config.yaml
n_layer: 10
d_model: 384
n_experts: 32
experts_per_token: 2
d_expert: 288
d_shared_expert: 256
activation: "clamped_swiglu"
moe_layers: [0, 1, 2, 3, 4, 5, 6, 7, 8, 9]
router_score: "sigmoid"
normalize_top_k: false
routed_scale: 1.0
balance_loss: 0.000702
balance_bias: true
init_std_router: 0.00602
lr_router: 0.000893
vocab_size: 50257
norm: "rmsnorm"
norm_eps: 1e-06
tie_embeddings: false
optimizer: "muon_variant"
lr: 0.00943
beta1: 0.9
grad_clip: 1.0
batch_tokens: 65536
seq_len: 1024
train_tokens: 1112000000
steps: 16968
dataset: "wikipedia_en"
Below are experts of layer 5 (counted from 0) of a mixture-of-experts language model. Rows are named router (the router's row for the expert), gate (a neuron's input weights, with its number), up (a neuron's input weights, with its number), down (a neuron's output weights, with its number) and show model dimensions 128-255. Each number is 50 + 10 x the weight over its row's rms, rounded and kept within 0 to 99.
After each expert's rows: "gets" lists some tokens that make up at least twice as much of what it gets as of all text; "comes after" lists some tokens at least twice as common just before its tokens as in all text. This comes from a sample of Wikipedia text that the model never trained on. Tokens count by the router's weight.

# expert 28
router:49 43 54 53 52 49 47 56 53 59 55 61 62 39 46 36 66 51 37 52 65 47 51 45 37 60 50 47 46 51 73 50 49 56 60 28 57 59 62 54 56 53 55 40 59 45 56 40 66 29 54 70 55 59 44 42 49 66 50 64 52 47 48 53 49 60 41 31 66 49 47 59 41 61 42 51 52 45 43 60 64 60 49 43 42 38 43 67 60 61 40 60 41 42 64 46 54 47 66 63 36 50 43 33 48 45 50 38 51 58 66 37 68 63 59 44 53 47 50 52 31 40 46 51 48 70 48 59
gate2:57 61 58 48 49 61 76 38 35 49 48 49 62 36 55 44 71 48 72 48 47 46 50 47 45 65 66 58 55 50 77 64 61 47 45 29 52 52 59 38 60 38 40 42 54 56 48 53 47 51 45 32 48 67 65 59 72 48 54 39 65 57 33 56 53 57 58 52 42 23 43 51 58 43 51 61 35 48 41 40 65 52 68 44 54 55 57 35 45 47 40 53 65 50 62 59 55 72 57 59 55 49 44 61 67 64 44 41 65 18 47 59 57 43 46 57 59 50 46 59 56 54 48 40 44 61 44 41
up2:47 67 70 45 51 49 64 47 33 44 52 27 58 49 48 57 48 46 61 43 56 54 57 53 48 55 50 51 53 48 62 51 63 56 28 22 35 54 46 49 72 48 27 45 44 44 47 49 56 52 40 38 56 71 60 54 69 41 45 41 52 60 40 62 47 50 58 63 40 33 48 42 53 50 50 56 52 58 49 47 64 61 62 48 65 59 49 40 28 62 56 49 49 48 61 59 45 63 53 43 49 67 44 52 55 44 40 50 48 33 51 69 61 38 43 58 49 60 54 49 46 63 38 48 47 57 59 52
down2:53 42 55 54 65 59 44 58 46 63 59 51 50 56 70 51 53 56 63 39 44 48 46 48 58 48 62 49 46 25 70 48 58 49 60 40 50 56 40 39 48 65 47 60 46 42 50 65 42 51 56 32 30 42 70 56 58 56 51 62 47 50 42 43 51 47 46 51 55 50 53 38 61 41 48 63 48 39 35 45 43 48 44 72 65 63 48 54 53 52 44 63 62 66 56 62 52 52 69 49 59 51 42 60 52 53 56 65 40 36 47 35 42 52 30 36 44 60 48 46 64 41 58 51 43 65 35 51
gets: " |", ";", " —;", "\":", "\";", ");"
comes after: " ", " 0", ")", " 1", "%", " —"

# expert 18
router:42 54 45 60 44 59 55 51 63 55 45 42 52 36 48 49 43 22 43 57 55 44 50 64 41 68 54 54 50 49 75 59 52 42 39 39 47 46 58 36 67 40 48 42 65 49 37 60 47 52 50 70 53 43 47 37 43 57 58 54 55 36 38 57 45 71 59 23 52 52 71 50 46 52 19 44 38 25 54 51 52 60 43 22 31 49 43 63 46 52 49 59 47 48 57 44 51 39 54 49 35 49 48 40 41 37 54 38 65 48 60 37 70 55 57 50 54 53 53 52 46 56 62 70 54 57 49 52
gate0:63 59 45 59 43 52 50 54 62 45 57 39 56 44 50 56 40 46 51 45 44 59 46 44 45 57 50 54 55 52 54 51 53 54 48 46 49 59 38 35 56 55 57 41 64 55 47 47 50 49 47 49 51 73 41 47 49 55 60 46 61 36 48 42 62 36 44 46 50 60 58 44 42 43 68 67 56 66 43 51 58 56 59 51 41 52 44 56 47 61 39 53 60 59 40 53 34 56 83 38 29 48 44 62 45 39 53 47 59 65 47 41 47 44 63 44 61 31 50 40 50 41 52 57 39 47 61 53
up0:57 30 34 50 38 49 57 59 37 43 46 53 36 32 50 56 46 35 49 48 46 52 49 53 57 59 28 56 56 38 51 58 47 54 44 57 46 43 44 50 50 51 48 74 43 49 46 55 48 55 39 47 70 41 12 45 50 41 51 57 65 43 49 30 86 69 53 61 52 42 46 53 36 49 46 55 49 62 42 45 44 62 53 45 39 55 43 45 57 47 37 41 51 60 60 57 41 57 55 35 51 47 57 57 53 55 46 39 60 56 37 38 48 48 43 60 55 62 61 48 60 58 46 70 44 65 65 61
down0:48 64 45 39 58 53 73 65 55 21 38 32 44 62 58 56 45 49 36 64 42 36 34 55 41 56 68 55 42 59 49 52 53 41 51 54 57 46 55 50 48 64 47 62 37 56 51 57 55 52 66 58 40 48 66 37 37 63 27 58 35 55 52 39 53 47 49 50 64 48 61 65 63 51 41 51 49 37 41 36 31 46 50 32 55 49 40 59 46 61 52 61 58 36 34 45 56 42 65 62 52 53 48 64 52 48 68 48 37 31 54 53 62 55 25 60 44 43 36 44 51 35 64 59 57 51 43 52
gets: ":", " |", "-", "|", " –", " -"
comes after: "\n", ")", " Coordinates", " Total", " ", "\n "

# expert 27
router:36 56 55 43 59 45 42 59 60 67 59 67 58 53 59 48 60 33 59 62 59 48 51 66 53 54 59 55 63 32 62 56 50 53 46 51 66 58 43 27 60 57 52 54 30 67 54 45 60 53 25 54 55 52 36 54 60 45 50 49 52 48 40 54 48 53 37 45 64 56 48 51 47 44 55 55 52 55 48 38 47 41 55 44 31 45 36 57 36 43 30 53 46 33 55 50 44 55 59 41 50 34 42 39 47 47 61 61 57 65 41 48 58 48 65 45 28 30 42 65 43 36 67 48 56 53 48 65
gate0:39 56 51 49 58 47 66 65 67 63 49 61 33 46 38 43 41 36 55 31 70 46 44 56 47 65 70 63 33 64 59 47 27 50 58 64 52 43 29 64 48 45 40 56 45 56 28 57 53 61 46 63 49 43 33 61 63 57 43 62 65 51 48 35 64 55 55 50 52 39 39 42 48 36 57 37 54 35 33 40 66 27 56 40 40 47 50 49 48 49 58 53 53 50 54 30 40 36 52 47 47 42 55 62 59 42 57 44 40 40 52 45 70 52 33 58 38 59 46 48 70 61 58 56 25 57 57 67
up0:51 66 48 52 51 34 56 52 50 65 41 57 39 49 44 42 50 60 47 44 61 55 42 39 33 50 66 35 36 71 50 53 29 41 45 39 46 38 34 42 46 55 54 52 41 42 28 56 42 69 52 59 50 50 45 70 60 57 46 67 75 57 58 37 51 54 63 30 40 38 39 48 55 53 59 53 42 46 37 60 55 40 65 40 36 58 45 44 52 61 44 41 61 56 50 28 38 49 63 36 49 37 45 56 67 50 47 43 29 65 59 41 69 57 35 60 48 47 65 44 61 47 65 45 21 54 39 57
down0:15 58 53 53 45 47 38 74 53 63 50 55 59 53 59 67 35 73 22 32 71 56 44 56 41 52 64 56 56 44 62 70 54 47 55 42 48 52 53 53 49 44 45 40 58 31 51 32 49 49 65 29 40 50 34 40 48 58 49 43 36 47 62 63 41 45 65 56 53 47 59 44 55 54 50 60 49 51 47 58 56 59 52 48 29 76 43 52 51 59 48 57 47 42 47 45 52 34 42 61 64 47 44 52 56 43 37 60 53 66 56 61 45 53 53 44 59 57 49 49 57 69 62 38 28 42 60 37
gets: " ", "1", "Note", "s", " 1", "3"
comes after: " (", " |", " \"", ":", "|", "("

# expert 31
router:46 40 63 39 45 62 35 48 41 46 72 50 42 38 54 33 58 38 50 49 52 63 51 72 53 55 73 57 62 52 58 48 50 47 35 43 58 56 52 57 69 39 44 59 30 47 31 48 47 65 33 57 43 57 51 41 58 46 52 53 48 43 61 50 53 63 55 43 46 39 55 58 33 51 42 47 33 48 53 51 51 50 48 53 52 47 33 50 66 63 58 63 51 46 71 42 34 48 34 65 40 59 60 25 42 33 49 59 46 46 58 51 64 43 56 76 58 53 57 47 64 47 54 56 46 39 47 50
gate0:51 56 67 61 48 69 58 49 56 40 42 53 32 63 41 54 63 65 51 47 56 31 42 58 54 46 45 49 54 44 69 62 50 49 46 29 52 62 52 43 58 52 25 47 57 56 36 32 49 52 65 52 61 35 47 49 58 48 64 57 46 49 48 52 63 48 58 51 40 32 59 66 43 42 41 45 55 33 51 44 46 64 52 48 46 17 29 46 41 44 24 63 66 25 59 44 68 45 54 53 66 40 52 49 66 36 41 49 46 71 49 49 46 54 53 55 51 59 65 56 48 46 54 54 62 40 40 50
up0:33 49 40 61 52 48 40 51 53 52 45 45 41 67 55 43 50 68 37 60 47 53 47 54 47 54 47 52 48 63 65 60 62 30 53 39 58 50 56 43 48 50 27 51 46 65 42 35 56 46 69 52 49 42 66 47 41 60 63 76 50 48 57 70 53 46 60 68 39 52 75 54 41 43 59 52 68 39 36 43 53 53 60 50 46 33 46 47 42 53 43 64 53 35 55 42 55 39 46 48 36 42 58 50 63 46 44 46 35 60 57 56 47 45 52 38 51 54 28 40 50 56 54 56 52 40 29 31
down0:49 69 42 45 48 37 42 41 59 54 52 40 61 47 44 46 40 42 39 53 45 62 30 33 58 71 48 42 58 42 42 50 45 43 55 57 58 59 51 64 57 55 50 36 51 38 46 53 74 52 62 42 40 45 58 51 62 43 63 51 64 59 74 57 67 32 54 48 61 55 53 50 66 46 38 41 52 55 42 46 45 54 51 50 63 40 62 65 57 56 42 40 59 49 55 65 41 51 45 62 50 64 49 54 48 70 38 49 60 37 54 62 57 50 42 38 54 71 48 53 56 50 44 45 50 46 49 53
gets: " a", " an", " the", " his", " A", " The"
comes after: " with", " is", " as", ".", " of", " in"

# expert 4
router:50 41 64 57 47 49 60 62 50 40 42 56 48 36 63 34 54 48 60 50 42 69 54 58 47 71 53 60 45 65 66 66 31 41 31 48 45 39 62 30 61 42 39 39 52 42 49 40 57 57 54 52 51 57 48 30 64 56 54 62 58 60 52 67 44 55 37 47 65 47 49 66 57 32 41 53 40 45 72 58 51 55 44 41 56 54 47 58 62 40 56 46 56 50 57 55 61 68 41 48 20 37 58 48 52 37 61 63 35 48 49 42 56 54 54 71 40 35 60 43 50 55 62 47 40 65 55 51
gate0:49 35 35 53 42 51 59 52 64 30 43 57 61 65 36 48 21 44 48 46 52 68 68 39 52 55 58 71 40 44 49 50 45 57 45 52 50 49 58 41 59 31 50 50 28 34 55 66 29 53 37 41 37 64 32 34 57 59 48 61 49 60 53 38 37 26 52 44 53 72 69 53 49 48 55 61 49 58 50 33 66 39 32 39 60 70 50 62 28 57 47 42 62 35 65 43 47 55 56 57 50 39 48 45 54 45 62 44 46 43 50 34 57 46 54 56 38 49 43 50 55 48 59 43 44 68 48 49
up0:50 43 46 60 68 43 46 54 72 28 44 59 67 64 45 52 37 59 36 46 52 67 56 69 50 57 64 47 47 44 55 62 43 49 47 35 46 47 52 42 44 39 40 47 66 41 49 38 42 46 51 57 59 64 41 32 56 52 56 46 66 50 53 26 46 32 49 44 49 45 60 51 47 50 73 70 37 66 58 55 68 38 40 34 51 47 46 53 50 48 45 46 54 40 55 55 56 48 51 65 62 51 58 60 34 56 66 49 45 48 50 46 59 52 56 47 42 57 39 52 60 51 62 35 44 71 54 59
down0:63 49 50 53 48 61 48 61 50 41 25 77 44 36 47 32 52 31 41 71 62 39 46 46 44 46 73 53 57 65 48 53 55 47 44 45 60 53 36 37 41 58 49 61 50 56 40 57 55 53 52 38 59 39 56 71 65 77 45 56 51 47 45 54 27 44 73 62 43 69 42 49 60 52 43 56 70 57 52 67 40 56 65 59 53 53 51 38 50 59 57 51 49 46 46 53 61 62 60 64 42 50 55 57 45 39 60 56 51 60 36 46 44 64 48 46 60 35 49 46 49 75 51 44 71 49 63 34
gets: " |", "%", "|", " 0", " population", "0"
comes after: "%", " |", " ", " %", "0", ")"

# expert 9
router:52 42 60 41 47 53 65 58 54 51 35 77 39 39 56 42 43 43 59 58 38 59 52 61 47 56 58 63 47 47 65 64 48 58 40 36 38 70 40 49 46 51 41 52 45 46 60 37 50 44 53 59 56 41 39 40 45 64 51 70 52 45 41 71 41 56 31 36 51 60 43 53 47 56 34 50 35 48 49 49 49 46 47 42 49 59 48 44 54 48 49 69 48 40 47 50 50 52 47 50 53 29 41 51 48 54 56 67 34 53 64 50 62 58 49 63 51 43 66 56 32 75 68 48 41 41 38 57
gate0:37 52 60 54 64 66 49 40 46 68 44 34 42 30 63 42 60 66 42 61 41 56 70 58 45 74 55 63 46 42 46 52 58 56 39 54 61 45 59 44 38 43 51 50 49 60 44 46 42 49 67 69 53 41 52 51 64 43 32 43 60 55 58 57 62 42 50 48 64 39 44 69 46 40 58 82 66 52 52 48 49 50 49 64 47 52 41 42 46 57 54 45 68 45 54 42 56 50 46 47 61 47 31 56 68 50 66 60 41 51 54 47 58 53 67 54 51 51 30 62 40 64 52 60 57 41 59 45
up0:46 49 51 46 65 61 60 50 35 76 37 45 64 61 51 51 50 63 60 56 45 51 53 50 44 65 39 71 56 39 56 46 53 70 40 54 49 42 45 57 50 40 47 28 44 48 61 46 46 43 66 37 38 56 48 28 54 37 40 59 52 64 53 25 51 39 40 56 63 56 53 63 60 49 63 65 66 53 50 53 66 72 66 63 59 45 41 59 46 46 51 39 70 55 55 47 53 37 48 53 51 56 42 62 48 37 58 51 53 50 44 56 49 63 67 55 34 59 45 42 54 45 48 64 66 42 49 38
down0:64 52 50 61 70 48 36 59 44 62 57 38 49 45 48 47 52 48 50 58 56 60 74 29 51 43 50 46 34 45 43 45 54 65 59 69 53 45 50 57 48 49 35 55 61 40 13 39 56 62 52 59 24 53 52 40 44 45 58 22 36 59 33 61 55 46 49 50 49 39 50 52 68 45 57 37 43 34 42 53 66 73 32 53 49 41 59 59 46 52 58 48 47 47 56 50 48 45 41 28 47 43 68 44 36 53 54 41 69 49 62 37 51 63 49 46 49 52 47 36 38 33 56 54 59 37 68 49
gets: "-", " the", "N", ":", " •", " /"
comes after: "-", "\n", "°", "″", "′", ":"

# expert 21
router:31 47 54 55 43 48 45 56 46 49 61 66 38 54 63 48 29 46 50 43 43 50 68 65 53 60 51 65 59 52 50 60 37 38 61 23 39 46 45 45 72 59 62 51 49 71 47 64 51 49 41 55 51 60 43 38 59 52 63 64 41 41 43 32 43 61 37 38 71 60 57 50 39 64 55 62 27 24 58 46 69 40 45 43 50 39 34 48 32 50 42 73 54 50 41 51 43 51 51 41 44 44 53 56 46 46 43 64 50 50 46 45 53 51 51 41 53 42 54 52 55 66 62 50 60 52 41 40
gate0:50 55 65 51 50 40 79 69 39 48 44 32 54 44 58 53 54 51 50 34 66 35 44 38 40 38 47 51 52 41 35 51 55 58 43 39 30 66 26 61 40 69 50 46 52 51 55 63 48 53 53 51 62 48 63 45 51 44 29 58 42 45 45 43 55 31 51 42 50 51 37 57 35 42 61 48 34 36 48 49 42 49 46 70 48 56 43 35 42 45 55 64 62 49 51 50 37 47 35 42 50 63 39 63 57 58 48 59 49 52 39 44 42 43 47 46 60 39 31 70 61 50 49 74 59 54 73 46
up0:34 38 36 50 43 59 63 49 56 55 55 72 58 55 44 40 60 45 52 49 46 28 63 32 38 38 70 48 68 50 46 48 62 47 38 27 47 72 32 41 38 46 48 56 52 66 58 62 54 57 69 41 48 50 57 56 49 55 38 51 51 38 47 37 35 43 36 56 37 39 38 39 37 58 57 43 38 31 36 39 44 43 70 54 48 49 47 44 53 51 52 52 42 49 40 59 32 33 36 36 34 66 44 62 54 56 43 57 53 42 45 39 39 55 52 64 55 42 40 65 58 54 37 80 55 48 67 43
down0:42 67 44 41 30 46 45 51 64 47 71 59 47 56 63 59 42 38 56 53 32 58 74 59 61 44 60 53 33 39 67 52 40 45 52 63 51 43 66 52 82 63 50 49 42 53 56 61 56 62 26 43 38 47 72 32 46 67 42 45 44 53 54 49 54 48 53 51 38 52 61 35 46 48 63 57 60 32 45 46 47 42 41 52 42 36 40 69 56 59 54 37 44 49 55 67 41 48 64 37 54 37 47 58 50 34 45 45 57 43 53 59 71 60 48 52 51 58 54 50 80 27 43 45 62 52 49 54
gets: "\n", ".", "\".", ".\"", "\n\n", ")."
comes after: "\n", ".", " |", ")", "==", " ="

# expert 17
router:58 38 51 49 47 63 39 56 50 55 65 60 53 24 76 42 56 48 58 71 59 44 49 55 61 58 57 47 56 57 56 62 49 55 44 51 44 64 46 44 58 54 61 53 71 43 53 34 52 51 43 69 51 50 37 51 52 41 58 59 42 45 48 42 55 55 28 44 39 47 72 65 53 39 32 67 68 39 55 56 29 50 36 24 38 54 41 70 49 40 38 60 56 39 31 55 57 45 63 52 42 43 50 36 38 58 60 63 49 69 66 58 66 77 54 53 48 44 48 40 59 43 58 70 50 67 52 61
gate0:59 28 66 63 53 42 43 43 39 53 55 32 44 62 38 55 69 51 59 57 53 40 49 34 62 32 39 39 49 52 57 37 51 53 45 40 39 37 44 49 46 44 45 36 52 56 32 76 60 40 47 55 46 50 46 59 38 63 31 43 48 44 28 63 36 63 43 58 37 67 68 54 47 46 63 61 63 38 52 52 58 54 60 49 48 44 45 52 48 50 42 51 61 54 50 56 56 58 65 44 49 49 40 54 42 38 52 66 45 50 55 59 49 51 55 61 48 57 49 60 34 77 57 48 63 61 67 46
up0:51 46 57 53 49 51 64 53 41 61 49 51 52 58 38 55 55 37 46 49 53 45 43 44 57 46 33 54 59 54 43 64 50 60 53 49 52 43 57 58 75 60 47 35 60 69 29 61 47 56 80 48 52 52 50 64 33 65 56 56 59 34 39 41 49 60 41 73 47 49 54 52 54 58 55 55 55 39 36 35 62 44 50 64 33 56 40 36 40 56 49 53 40 63 52 51 52 50 61 40 49 49 51 55 50 57 43 67 50 49 52 40 55 58 41 60 48 39 69 54 50 47 50 55 55 50 52 68
down0:54 64 32 55 50 49 53 56 57 75 52 44 62 35 42 50 54 57 43 53 46 60 42 47 60 51 60 52 50 49 43 46 66 53 53 55 46 48 53 49 73 55 51 51 64 48 54 62 49 48 34 57 62 37 60 46 53 58 66 50 23 52 49 63 57 50 53 53 46 73 51 39 24 59 54 51 53 59 74 56 47 41 47 73 50 42 56 59 60 49 59 53 33 53 40 48 56 49 41 46 57 59 55 49 60 40 55 49 47 66 47 59 50 48 54 41 39 50 42 47 50 57 38 63 46 23 50 64
gets: " (", "==", "|", "===", " \"", "="
comes after: "\n", "\"", " /", "9", "0", "Population"